From a checkpoint of a small mixture-of-experts model trained on Wikipedia.
Size: 14 layers, width 224, 54.6M parameters.
Experts: 64 experts in each of 12 layers, 64 SwiGLU neurons an expert, 4 picks a token, a softmax router.
Training: a variant of Muon for the experts, 440M tokens, 3359 steps.
Below are experts of layer 2 (counted from 0) of a mixture-of-experts language model. Rows are named router (the router's row for the expert), gate (a neuron's input weights, with its number), up (a neuron's input weights, with its number), down (a neuron's output weights, with its number) and show model dimensions 0-223. Each number is 500 + 50 x the weight over its row's rms, rounded and kept within 0 to 999. Numbers have three digits each.
Before each expert's rows: "gets" lists some tokens that make up at least twice as much of what it gets as of all text; "comes before" lists some tokens at least twice as common just after its tokens as in all text. This comes from a sample of Wikipedia text that the model never trained on. Tokens count by the router's weight.

# expert 28
gets: "\n\n", "\n", "- ", "st", "w", "W"
comes before: "- ", "==", "| ", "== ", "= ", "The "
router:492545496522509527506500463437561505432566524505600456512568546509475514434415553461446516462512554460543483512538363504501480493430467439444567457408477544622447572406573566592561462489418495551565525494541458505485500471490540477445476437480569532556493487539433519567543489469465429527562509529461502507448471622473639550538547502470474514526543571505392547517564554560440552454479519521494490528582508584523452480480469506479538513584492437371541470485450529532515606424510568515537532464450477603539591455574461508492543441544513515504513460614493509458526519545517567431438526521477475526418581583439461489504507405549517474458489491431450508448529448474591553556563
gate0:481492433548487514555497516341432574483430513496471596501556419591517404464465563502488538535532545578519575408378544580525476385441595609491486479455475456430478499369487510475471469479585499453521503586464569444444534530480497559496614432379604447476514473487460525552471484495506526499565526470403485552552522492551482484522464383568506536458491470575425494459467467509502521558547431508514545460507460484486487524461461539487605447577434521478493518492570491415514532452510513534504529487442537510462475463493557535399580466498504541526512486484457524382508465463606499538523568475468498513478500563571433473549496570525519521473489488506596575492433492497542476417512
up0:476578473490528491473547517487557489496468475533493491478475481496511470476536523450645477438498566510506519510521497557495517572477475452547415491423576597607467542507560527495496495465562412516550510455533533597538548564480576456625505477500537525478418457518503471547495474558516554490394407486493419474523603516578574468470488497485442370455524427491456497539505524432466553560489476356508455495561502556539474400476515508458497501542490487540476549439386371519538565504411352553513445536522494471533584581576465478451522564510585533417447488488535543457483517583467448452558407461459481524493572461486519485530497485532473489475489472481488596495490404565453398537489
down0:458503503516511464563499512503583483467492496515459486472563389478493470547544480427518475482488503442444477543547450569452488505514532503482480516555454508518533475499508464457526614516452504496593504484443517506442512426452557417515566490485414477550529507512514548435516532471568561508486472525472503538500541487420523530488456511508625544509557450461526421532485397543529403519538475479465534533481492528464491457416534558505495494578455483550515478590508544459552539516515450532461467502558509445445479370494559649413518605619473559476515601436505630538543632608459581474516462442499548508472612389459591446451498407414532492539476481525432480578512510484474554527639
gate1:509418414494445527452496571522583490511514530478569427603572503485512590521603487478499561462462513489558554516420424575538554480410512482586578573526501518575486454411458642491546492527510496533478520478508574531560429537518425593475423534541527523579488533446508542564477466526547492485529524575558452540537493471559465595429429569459531554509548555505460441488484477538522438444525451656493491501524478493507508449486511497532477559353442539443479470540487518591497447511441533504486476535448506511531431676420496493442464522474485503441443557489561515516459580541451497450445455482411483485388516445452515474511488474404467512478539512462620488480524524497455485474541
up1:526487473448447526536563432535496534493541644459482494493586509573504436460496447567475464463510472477529447488578585566515470522471428488552559484447478474525525509532514554463536449482408506483482487483580459529487481410445575526444509542503465449462405502550526482521550468430559499580478498525604453464552469526518505500520550482509575575615454501383566527561498556444507458529512595459524422482548489451478443531457479538435562557491429480531410521608589440535559439444382503548541478506501556515533518470484481473430544505598472489511494502565515525479504456471418482434449446460517431606458468514523364502479493563636438467574556513453584537516483512588495621488434
down1:562601480492396517445499443568488505450483546556474531456524423486565539360583501536538514464494483515565505418389470541597415417574607490491614502459480495516572582523563523430432591567457474538563515489546516488502549496431517481422521513457490471463388539429419526580493475452427525490460506502602511528563487501432463395496541512554526489438539514474473521505569482488519428482468511544522575533611515483434491514479545514516495447512482587534475437483528496425452460516519474503544514507500549542502480489524467627566382419565551564445516505531500550554550507531538549503583487450589502449469456535505430508455531545520537458491473522469575547392539526465627503463520
gate2:559524465526492475536416556445476504497464531541521591539536439485489434477447487513540525482503457483568472453385506556444546458501547457521431511530538425492577459529440519536475558499456526358516464503447554385484531511472404472475485531479478551581468417453526405570469481571517586460403425506460487388467496553394510551435590428544464516488468504456420512424505499499534458506490446545482494421463524513554495593485518449559487498427438527467506514567518503560479455449543515456472505447480522444514445536434489447529467431599446588437616563516449485539429632499550442522482585557543446478458444475546500478497453485500592577472535472428624526467537534566450535425469
up2:548494543488414579578517499548343509452430484555444523557486465418496516502524534585454548524526480585463436550461478521575469517455497478443452544521466446494527459457507512456489620487501435532466488551579398417538471566506503516532483458569448468524526496395560476547479453595435502485471487527473489425529493473446525573477548443537511485497516489462497582617428494445516417602429440552550515528460629556451486587536471465561393436456396524471474521459444600514487495547399482509482490458438404527456508488477509505516461499509489528488415514465567455600431541532395431501490583486493510497410437521559513536475526502503450467511447533474480380516499554507537574576509
down2:557622454550486469380563514503466446508396461471520413463561494518497496469597501420546484552515558510503573486505507459412524561512453458468448506459482468519466525433542534515509558474466458462492600538496404512561488557564488528525475380477565526430508530485430560465492599510539477402539472509557530450567360449435470483446502486492466564574549461483596511517566552379488557558488509516417552492572473559519451449451528497506532501548497489548477519587540500472632490517558493431525476534581511555545513465479494469494518385443427525454474603479469419531513473571492514496522493561447487494526496560497475490564546436558511430511565539466414476565629535452414491582515
gate3:551584513595438522499489499502486530511490431441471504550525485512523567442474559532532544483447517390551520579562614460372431384448573536483425573526533538439548534475501409488594446472430497467367398589492502489459484620524494474463440476562435509371507516488507431518497512552449542427489438527326552522547578570502501586477511477535483486512427570524525585528435455422537458577484530526491519424438624538480489483486489566590566515443551500450584522567486508503485530483451459540526515557593498510534496452508502490488582471531465484479554564456597507480485525523494582534506520546500483445541553550525540490500550457549532506499558459488479495517526512531455478487462
up3:415502510460452457474501515444519540545456486484523470475484518518578577523498545448407419505446493445469570556493440476572481509521524451492546504458498571461449499540504446461416582543559501595549472471536550581572441423507491541551401483492605481477549452518466511551548492582512425476546472430511509423495457502501472531491433525536596457410510467453465530539541493484507476456475454539538518481470497430513491475424545545422387504473416510582491527407554439475527448476394519478488558539459509436501571477548408469530380539386545529441440533515493501446523557526512401490549486461631450401424554449510502471555558408474532545502549567495505589584496545552474495355546
down3:583463474530483391517526438546521478452422493448469526433438516505536458492481517597458508491564534587487582400451452435487502515511509475499559518495491496475528511483514509555425521452462441531493580489500462519559602464373469559459465477561481564446476473398438565544561495581535565497466553553432486470491520417543540513390478512521479482614552408552510523493468497436419483425492477534482548473535484456452486504508528442538393566478562498499492507508484569522501472466544402539501577495519545464401417455490525468491563550515570502526514540577486602568430420467502598573544460458491499492522601596476547506603622474446505463515463578521546561484502393575433444558464
gate4:463410514547459501604554529433459480503530559398467525495542452556424504547515465487543421495444565467511486506524541522496544451551443597560504469510474510424530591529505491518562533466478419457437435444369541584500491498469413372503443527493515477473418492453569451497491443568506474540490436464489498509560523538516463529421602500553538572402512536541437419501434571533522456593489584513594434450577523443487499425565431592541519440540460497559500473461455484470499538517482465509600444503527529503503438511547390619465461434457516471489419504461471495481549554552627535562452580512559560499529561546532509518586428510506457545562532495492501447525457453520479554423462
up4:477549572422508483504527530453483469528448512463461503549593667467540479539464495451468472492561465455488390490491519444490526607473550471467454564571621470515600350475459465445453544559600500537472578470564504469505520535491437461519560460493449426574635456504495575458455477554542543472575487496534481565534521482485511464556484420525414397499437499479525435450585445427440457599568495457468542534417508504433538483465490402493492511444387463501499419571623502480495560505523485493447476530455466460565458547515577525518547537548510502475458492451526531533550495439463475454441563462504433477537455454491484433423552457471526406477389531522523497454534493479486525483512
down4:514613542502466554470494433478574453573552504597540502468550519502439452462418529449483484420474441452499477584573511418489512611505539477527406436434543441462496539450493507556548466437506450502521481563497499487459545473454534573566510465542472403480531449548455469581576497569543395436454482515531518532507453566452450550557447548402641434435502465491517492553502514567516488478452568569456532546568533580502485565460427595529462435543456524366535635478470518492593544501501466451448487544449559489515506557514468517547509445374511421448512431543510528459600490495454474505506469470565476501509545516555511523471502495543543556542500430484397540508490479567518492373503
gate5:528483455525529491511466453434518486549455587532490541560454529452416506419529571463503562449479514458513553528493516500473620506538445565544471447500496584452383600565496554510535425550496540520542414514450452594467513482513553558486451485429529479480489412538417475459464436572535470551579510478547562543512535598571613489503396521509474516450475534424487586511491487458447434481475490403451544567498513610425493507502546568544405393517458481468502465612508535435509566481505491504605508545571534528499535488516507536581463559459408517424508475524511451485466461514614562525451442444470502439493517485487454480423514570423459493404414393478481537549523497580488459431513
up5:422506541524472508507507570561443534486476507516512475398455484508587476576470432538524446543535499521519400470478521546508342517484563453514487587468576425504549446428525466484504573484451518440439609521600520463548494512449457450544538531550479461508419614540521462535575594434528522500499469565479377520463474368486445519472560544499501501524507428543527487502527457545560529510554483556520452414456468399549496500500471469492569588469551544501478507491519404574526499479498547454460538486497455473505447509424466484492529453556615459500502531461509508551582505502400426433564576573547473544521473560534479528552473483506483479591556658501551469437494502456535489616397
down5:465369507475573462479574522440523545471481535520446591435521516508504453623496500541556553523474489467531466417515565495433464496495486529544459529549430463522578452459488413474457449521531524389478502505498557539379445428564422474478526647483471574484547442505565526350412496473489562509491537534600414454601545428519410434432499519518505492459568501483544472587456527420468435552583577447467579505553541450562572523518528513630531433492469512510509504409577484500507512552557489500563538467505517513390453507493526510488423492438511515434514591535505446445526564449535477437470496537453505507533452413463458482452485508451507526458480426488475479510542515447469537571464

# expert 35
gets: "==", "the ", "he ", "He ", "===", "I "
comes before: "\n", "was ", "of ", "\n\n", "See ", "History"
router:551587434471556476521566476509423489561511436497521540455490547459502526554515493591509409525434556573506566471514460526501527536513443502571511384464433452477453523410428480545523564465495490509523552466492527451534528432461515427426596434568477452588539609503443465486493546499403438542499522518481511480490523557464471477426511498429513484438437448536560445526471600515491495515433511501438468438427488493537526419443469442433526392559579550460549629544468449522516514445543489522433563454551427422512463535473501517572514456568531434574420487447422478447452548490500511539504455560483500525527441622471577432547514532516400577577531556422415492557509490490497561616526
gate0:561411463483496580523459461479536435462552483391551510495482530594504466487537609502470540496378528508477515449477548589479514498509515498495484463519502526513556587535525462518556440574522493454412425466514463500450477495516479560496611451510567568468434462442528428583481614535460484496513456580436429442471480395459582540514470541443463550419465477570479517637424552473531541470407449489480506498662596512597472511473446499493508526445470512515399501491513647497499461518524457453508594548471427455469516521486499474527489565470536438582474544492473540479511419515513464507438480494473531597519593579563494548504518589466494471515461563448453576498534463550560468531552
up0:497543478466539483505524486508518536568489509524487604491527419394485510465418566527444564504491469476480531472498536559565558448495559502534482426510577598488518543521522482588555348541452579487498444485532544538497442451495524504545485476451502423494443451553511543586519545489439550493525563490391544491465441497460418540618509449459557561546489543597571540507437468557436540432499514479504590577545550565465627578514485402495531555436491417504462493484418588460585470528588448481476439510440572468492544601501513640504560537544501504501507546571474530502495582420464524567494511596434539467496519504486511490506486597455504470535440526526512601467492528583475444566481
down0:549500470547572429476566389549516513537540468411504569538498458488383522439561516474488561542455492501438487506537460488509508541482547531592463463475557438549579530534502442466531467503523493509588393397507594526534487411561499525514520476517558644575456526509426417609403467417551500536444463565508422489470572502510396574518528475513531509522496470461487534490442546545502571527490457527458496557519500541567405569609517529555531464591521490494600516459451503462486522626451499492430440528450559450512553503431528456548523485521522399507447562483446529489563447562462526404496509439405437561521565514579507444496479464526585540556432497451528467464448438526512543483480
gate1:575549539434517538510560431479433495549473509417513506518545522560494558469375466411580484544571394538515405544454545509538574502494511469532605615515516476506572488580436461547513464469595607519503477488572514481545430539471411552503513493522495538462474455532484531536464450545423577517496543629595567511499537453552513514541504505580468588597485550585532522554555505520488535514479525548447532492523542468464526436493501388437423521531568485486467510507561418448504489521508491549478472500385540453422472514492518462573542475490563495449432557417557367468547439524425514574460503533404534413513534453543477433409490547469504470493510523530445548471474502417538438435494
up1:554573527415430514566472455551519515498490491486487534533526438537459557426499502503528471592450421478459516540406480553491557450652456447472518545574470492572429618560393478425526481505511552505463407480557538586602521510499476476523496481487463440458416538504517559518464461451557471447481480538519429508471445497513407416482512507535410556450402455566538485541515575577564531381470536499454452450494471485595548447563516401545446483502552452545493480581571433531468462470486567481459526465497484399476552640512543463566556572459493492438434569538398543411539464450475503522449554466507510498500483480520470522572512481481506448528543559495423514547459418531492425459515
down1:490525455437474455463459481542521433459428552455483570518518516525549529527584506487540454517489546544513477521540546501473488474471442503514532553462462522506470471508529497592514477514558470452498459516400466549458493555488443571536524487522586535420472517502537489483615534484513520432468582487531480397596599394549573518522490474565549464560539535600461411539467509506416470604571468522403404474555557533461628506482480484471471331629569525506478515490521508595427495520469464472561481484441520507473493536569480546574505575542584535590470554523452500518506404495467503500493477446505505484423571521499584520436496500535395585531421491418467547454564483480566598550588
gate2:451563467483468563543524473439418496489424435490482553441544676469442557497489513468525473439498396620458568515481454493576471560426552500443536525547500525508483523507530522533491572418508511508465527451559588429452502433514480452464450447551443468479494530503463441458422484586450524534463488485549504451472560512401481439498486533449451546542463395557542609487580362518460447543509450557474497506554497449583486538513481491520507537463534488477522560458439351463548452509449494595473508483477456457491451562491533463445547452396409500456543403449496480553556578498519504550457549553510421572490634530451575435544528525469538564515449511488505513519403469544501554495531
up2:388542476467549431497497519432449556512408426427541537446606573542453475491561496377508496387506494492515605520506534622502457490520552445480484433479454516466492538523459464593547556451506477556432534403498545426406509430519518485569527505528477585505468467491494457531525594540439560530456531498474518537543494451494490488454445493450540541578401498580482492509458468462445607508496483465517560522405511434500443490422515501546498539521509509461463570496360561479523473522512450556505524450420488516557463650516548485571632470467439566425503427530477478536592520454441510433565452433545517590507586527491532528479539504460530467554467453558444435547551504477499537508479
down2:479433549489595513469514552528454565508431489443552491509450431663493570482465472553483560473585515446521547502510504505494466465498527482476484530470560539477538488510501520561445568522490424602540366396458513462482564487459560493546490510548484437528555434439477462490529532437553508466514573488494534592463491460430477499441491510438487496506485421395558511479461571484545508504501421470478537493430477480512518443491531441481557437581484410420494501678439424441480552484521523492498553441389540517512535599397540453475431529546554557435488435521446507462478484536569526479549590510512517473532519531434543555416462558516475472456527474624460489431524479616592461488401
gate3:541565428558491457516536469516522513445515373346546552419514502528488463513484582473483465425491465453387496505619526569526411439411532512523523524519552475430468500544464476544455461437454515470515458488483491481537448496463531538452528522462535537460524494502588582438431586545480503558456608486586500519438468448526543530482497567559515562498492456502546462482393583461511463498551583581448471482566567430501520437506477510574560482487567517470461483513517454570587549414503422488401483500559523546497509572482533615510504491439512517497421502564513423507558467592556575550394474463523480499562496424401510474413505495493360558455456478557507482521522530579554547493507
up3:472492420485468546508572485578439509434464471498461530512484521531543486445550526586481554436458428491566552565513521427595513555529537539561439507542522534483507562560571501544552511530480527464486530598450489428522551576542488517462551443540437443565541479412511526593481595484468508577422601384564508513502403498523479553482573542484514562443431430539510499493389492522549402529475512484593400615522436573441511416491505481501554497515460474406420520516518554530473472433437502600486459524474471516516517500464434645480562535523437513500506504517499430527537516507451508448534556492588485456495616481507530554512454587524455485408609461547586471534552498497453489508574
down3:533546466523477424469472378503469498478461525447549531524486422545471558452435531532388493456414476465624540469530529463456513467493420427452470501504524404431494471461525458497578532535467514411570495575437482543501460494457556465519441580491441441454525533478505488558456497517412508510462515457619536483585496480521629377452520347533529461533396422519500452575514605482512493500415432427485444463455490494546493473471529458524507483478415569441486499529465560461437579595568423521486506447550473582527482451474453489488436510484533500404449502481523437496460415463491559555565519500469478482536551461538424460504477570521522465444531565486512446512502508491639459403509
gate4:540452419514464501558438524495565495447540552474549517426489450574385465448627520414501477466501518479556388484490445479359517458488477563484546559506516457577537526523423449551472481510425542540546491534508520485431538496451477493512528574547595484520552435553416558502553490464454452527476426430534476461495572472579466458489532480506473474411588551454469450420491580489509457502548481532482471451481459408382409496601472572543436476514472509500546511498477574516537561617562487538515566541479461501426411457579411501476452594539497498527541465557512472506530476541594509467583558475419562446570516510469556559570418469517428437551549491422460547575518537450519504493514
up4:452492541417454509522408549569552486441591507524529458435519406574457529490562493520505511461521458520549400476442393448534509549515473448510483489477497488505522515545538531492496580418559518554534453460443435534602477564445481503564509477509568479553467448467480476474504559498507433510571529485454446487597501491593627499473506486431442492415466474445512454516506547500510394496522545538569437497480476525473423527623438511528501504406515425517539495572443470539490548484507531540569509442505483576424463476571492566479401614475436455513461577563574546569479514539529498426492471428448391482507549379539570564492482500536545552573486412381513584514479502588513589513542
down4:479499450552557528560476473518483579415552487579499470472473486510556584439570456519522559476491511480434447497523479514493549468523550485502463472463453511541452440482540486567600598588508428487619494513475551455400533560471501549459510527573557426631517473578541462585466485499454603477466426417493528491463520468427501619532477439490590497579495580480580453466417518647539574428602452564544469508367507484478479531508530494428523458474456406531543455601463566483580499470428556446636489523489549544450476545482477487531534531530504517493560540456472439505530509533496617510518500516535460455538427511504499493450514448501495465496470496509593451522513519529511578492585
gate5:508486588449479450534552466499562533464486433551562419599456564523465444524484503502564481522594477508463459502558544527480497441449488467503448431446495443475501606441422529572551427496435415597494464451535463517415428507520471477523554547580489542520449530460475475451590465550548429483533478506484455483360569531495510559471411492421526550481407503539486531523406478443468511416487569523509512551462511373521507532537425530448517511569548463465468519609546519408554624556485475541565514524463566501614555556440532470492522479507507526484472411484515581468588557515553491478532447467444512503475420461521524574463512476532458548580493474633466556600494483481577494575496
up5:457504403550537509444491605461416491520539615463468620445524444544555498474553500505456538491391462563594481500461503494532564540496509497445434554554540580472516437529550579460469536481576576517487500601498509471494489603447548619483448517482547467454501484563526563550473444490491583500512435504518544529564515436514506356580530523549479576492520587389470523492560496520513461505515468534547515520510539470516416492479556460459438442614468584558465542521371488523439441522515582472491534462544431534513434445579559550476567516481517514412510602575531492516460496544433524452556555577512536526546537488560540428526461458546520448441429527417432463453444537503484478502462
down5:484575491528554633423505507513442506473476530493405628441484497515564543482506449365531508419452495448523559399529448448420448501513458507497483515454444417494490512488481571512428523467524543440527516607540545526500504464520470517523478506572473477485444513613504593554422529485508487478519464527477477485557560482616459547491531532429480481598494454556449448497466561480578547541455452545594489554521519507494540542496652559562530480559500446526494405481496479527513473554509545432439529560526439565397427492481423520473535490491536468513439481479486437501548561545498599509504499474642401448503449514503412483589447423523491374579575514509461431484497449480470467507482

# expert 22
gets: "in ", "of ", "In ", "from ", "for ", "to "
comes before: "the ", "201", "200", "a ", "199", "202"
router:491556540528453514437529593469453626477496617528501596525476503444482459496521541476537458486438494516427522514544515462538499556524594482508556599585471464583493432577509464456564519480609584444475546486426381554403490466409564432520488503525491548517527475555562537492525497496440493495493392516502538457505481453536518501485540483464529500524516469475535545543541508579521501406414523484544463414533515546492518448579505527469481533557504515531480507442559386500536484428455462509574409460517592450478435526518428594488536418443487449486484393489499478531517492545359440380460484570525517560481516542458543355561456505470546458447428535509454430488477464531494586543432
gate0:545558452411571470576513565400427523409482596521515589485495475543492513537433474501507466560502542582573475600479549542526508554494495523469490542540363492548536551569439433497414487469414585478474452500443561508534550452467523513469525560414412501548545417496453451500453521522438572502531444464522523488548483500518422494649462411561364507386471460496414460580567567502475509523506464491475429468421537525474500546457536448471420503424515501519442542459525416517511448463485475505431537534499420491521470517515536490461493494477516523594507443540476504393429571576533541421450465438432459506561533451441539446511522419467491430483491537517519471494483549503466460382540
up0:580450428565513406489427470567436523565517526533455499622522431458446401535540506494501529441514469481454460485523549479494558400541482536533504461501527479464508539473476392498509552578519413469553538518430493555479487624482420444491447385555481539589475530454474505413453449471528462481453462486529573539472482493540534496401570486444573497522491609444579463487523508564490470524544493434573473461488425449546450480512534465528577471523457513459506524574527620421502490527474527591570484573463571493469543566502503515512510530435502560480449568456533497547518480520538391512641540547549548361467468447544527502472529571507424618540522455534537519496482448478440551525593
down0:454431495469435475461540539507556494543498432517386515460478499357562501508526423566426460488527371503474591434558578616460506472465488498549529495513471504482476561481488491574527590558517470561522541560509517545412497527516434447454541418476525525490474557509550482466568475484476528557422467469502425480563577392478446513496530433510466486592534514495472503477546480469521566572519383475511553458538565515482551518541459453472549484534587526619467551551544534519453461514567378504478499534471380584396413520500552558480435540535517533490592441460551490500535430434498491480498568560443551440534451493467454540455475571511468538433514503499548607488473420513463550384541
gate1:495416470599452436477536554426557485600511430509535502563473544469591505571510371534518527562431514612541463547499497588377506557458461596542411588494483554510533531532518512413475446474488549476472412500540524479547498555532500549553585636516573501520495461477508438524458561452533535512525557530561403506448515491558373512462470438500494523464506436509492438526560467507513492468521426515491552475523579501376538526548502541479489505413539487486444482506479530417557526549551429465518507490581396439500509475492503464559497470526472490467472449553478503595470518526514449483497382371415498545481522557491549521575596438546485431556522552393473535514533520474557470480550
up1:525483501476424543452468626547554475467451484549454551549470512575536519523545544452459482529530561430474528473478505400513487554533550469533521519427528455504505419496504554481544559622480515478526602492494356492514596523566518514483551484481476570509544399617533567453608541493446487513563518545482454482528502471479523440488487499432471436458548559572590448483448433463528472528560540414519487573452496524595533459405479579505445359492460451501424477513457461567526427479611451461556452468577472474458394484437497517514396476424494503412576438510458515516551442557469460553555425492478459526476557538562609529439462478447503514475518541517553492568430503470515473463471
down1:488492515452583572611493534457534533499539471447497488540529503511442476530534462446484460494529501509530490574494552494544482513453663531465368446511481442447497412490529507464457497560506490471504485513493671472576357511430420507426489540447476419498474484501497424494554548568522457505437510466579409477514503533502561468620566456474487501507497558524534411519496464471515460492532506510506526628461505536472474525548476518495537499442541493590521466483502545485498445533462573469560516401438461443491550503490538487492560578499607571504501405490491456494460495592582553538590519408511499573531431489429497523475558519503380453507552413456454498501559562515678524509491
gate2:520374466462387584466467576554607531425512434547609475510441486474568525507409510535474491446487563511495399492486397625454494592485462496546498460473569524505471443485525564519501519510475527538504457450545550567497485559479551551473553522518497479451487461512506485535469562560455480516527579506468537488488471426495509540514430469475519506570545487534501434544486516556478446490590536517578557504513535508502470492432570471480446400438445561504410505499473466612529447621568424514466495449477480482412576478532539561475471470478549541492422508478498381465461479596564569516484417498529463593451452530482468496525429571543428444572521492441394590417423572527560542449484
up2:596494483487553489539518507454454437503490494442533527487574423510459481529519558479517524487463499486497559495452526425530479494510554466477513525593443451544423503525581576553511582421487527499479578516407459344427466528510343399577565432513524500636572525517473480452507467524546433474518494519474544472460535477398602485516522564558531507529498594531548430404563465444577496413497467483547517517570526518538556510486526424507622483513579521495521543518506423450460454539491527554549533536591563530531479532494538556457629536479608485449530541484538496476491412489436442539403573507420597501540481543504473501493451583543506512433449466452534470490512434479541554553523
down2:482521562618517532504561550487489467445535623504535491522524475485505579611484436560449533507525459471526526376426516439489526514547505549442558521491566550516494526535585500524464488523530525507515421587573491525551486546519500516531493491546528500550505398474449490471411579517471469531541514471448507463523585473500589535504485579580517502426464512548437500536555578408380517512454503463468550516551514432580549561618480418571568532456555459380494478470547512481439488505462423444533473552451449399490612526480495450536514443497435430464591559494514516531535530425472443529432546449455476502476605498419476528507366537496545384469459578457533534567474518549488482429478
gate3:380498513553538538525544447437543575481490445467527494540536579505470432467483515457430503476411416508449521483500462552526498517664540491408513470374534465516519495564470470569512562436544486493454518528529495578431481459527457497417469498403535530645549556448383487525420430585466489491501406526489488448550495490494430395537506486485522462417546457515477422450551537483558505496507608497486445523420497607408620499557465413434505497467488422491483546478535525470530499538523504527502517482449479513427563502517508404452449496560505521458478502400482486481481512538397524449495444434595468501553599568440430496550519487452404536514533487491475492509464412456485538452529
up3:544503511503458427396465547520458410402549556552411548487492440476433513505547472543541504486522570395487604470505497414454463436380494525484462537463469541511499474498512470454493457565382534561565451477502527567542459489579477481523484497578441597399433568453509466503567474416471465523630435542441441500444527491416528558508525471451518526530516582539548535534461449540541499451501447422505530503544553471572409517416527596542454541511471603564524487480489496653473446471494483458488514482486427440539414432529479589479586498540586478443581380502538449504496539474603580552443509507477523543566462455530555573485489453546517493543486486499541480532507494492465488513507
down3:563563493525528512518520540451438518484458518550552553434446543523460558550532488427474557397589366531480431498445453528425523539489521530415446438471528428521468455466557515488486388395424598459472439494530465500476552613524523492544508538548507447433436456491422502571569480518357463491492503511545501462432558488505523390476390508543463444400559461578532533466444490518519513539466527512503470514455584479450508505462433485493446502603483501513509541466497398464499515557400564494520434494627481520497499425499477648486531544534550426518564415602524475505508524513555544554526514530549544523473467505489594463519545475517476542512472556532477450511623485579439501535511
gate4:563562431495428418548413550447479517523599456484539493474492463532539551557562432554454539507467411507507503483506541483475501428502467425486584510443576527437509489438516476506431524504492547494425436486475616560537471545394384575482506541610493485538438498454382498429382525495435443533485451528540496441433564531531514467492423528500552445489432454475494542478472468531504482543400553624531485491443412459415396471549473550459455532516403489595449555504443562504411495597570543532470538532492442518508458487502498473504503465466499485472471516534572494537464576530541445505576493466505537537492472526525454518560523452502482528539663434466540494479481479528513353549551
up4:549475529514480414435402615487457546519547468458432521548521508513475526546538559508501658462467498423438512468517549429520511467511527559539578523484495451498509460451481486525592485533577452526455494473499428501599578536448414493489474484493547544398448577576488599473481515423463565507572471532517541462535483542594503511538462432513508408398519425478556540513491571586524481576489577515390435573602398488476523467527448574471505558456464508574447516523466436557429481502545461528525504521470527504464443468531444557568515452440461521520541455504448570526530387483449511485497524510598523587416493499542412441565458477562564481500583472445555528454504546447416440482548
down4:483424544490516447485459544497443456467580443490527486452443595524572525529561375564420580525534526572488404553418557535523467446583423523490507464507477423503474545501421604518515493510406557474443496525467560476503453465488541520545452541498493514582558627484496430516429437597477472487479497482489417617487475571551485475493577573537581515553556572491445448488358640565518394533515504520539515574535535468378424487507545477527507561388485571538571438572461496487559478506503545456523495476446549553492480477497531498495488448475473418496488530534548480528412482412557488501510484456448580546514447469592468558469525518561460512526523500522520481545517508529531405520482
gate5:520518422458516535511564513468399484431462540485541462483525459530454492493472553495554442515476511509488519522532460481549548510455575517433593448400603555503455559468512530408529537485505471504497474526448444462471551506465414399443494594435501495513386520528499418564500530488593577436564446552539496571488454596588494522504538527512588408541435493448488527517450426629511524519546555564443393508532519487391537524543492426483646515503535528461573512506482492524513560474448506498565481412514521460520469479413529513477445439526502483457546492522522476613566518573534419409487465586603525490468479539513591447520409571365465508481525506503456459473470592521480542487499
up5:542419452553545477476446508527582471505582398478495571585477502557585474528492458539438488523504449415564434534434442495459503511541461424510349566557444472487546552452486482550522445536492544446451539450554543477539531545551525546550607563527526501431636479431462532458502489463511471537476596416478452477516468457442521509418432409526455530482599512544587445512568544468447532533427469514523598452489448472584504547496468584586434425520425459494451427532490491403489471492555429479442438524511550594467486507556516463453462574528501473497490487468512496431499484441506465629522530502463433434552526483455494497444580520597514440572494460399546461538459464503471470451514
down5:448523465434649562566519498487469614531456578456413445475501519511527576450440528495543507503464528518426517504457596508490472542387508500493526479447526533498479475426518473512478500502384609529477547541488525460622384545489417559520436431485609453575436488522472438512533407499526429519606552550492511548508536519445494491572508539521574455561400456515399526447592480574455468461546483543515531440520604543485449490483561534520513556503494499459517476505477532598384501470484471384535514554471463448478470461480477487538559405548513560497464524437580429456450509520448470432569467478463539460418503457441460508437514566492370517534508499486519446523525457525556489527535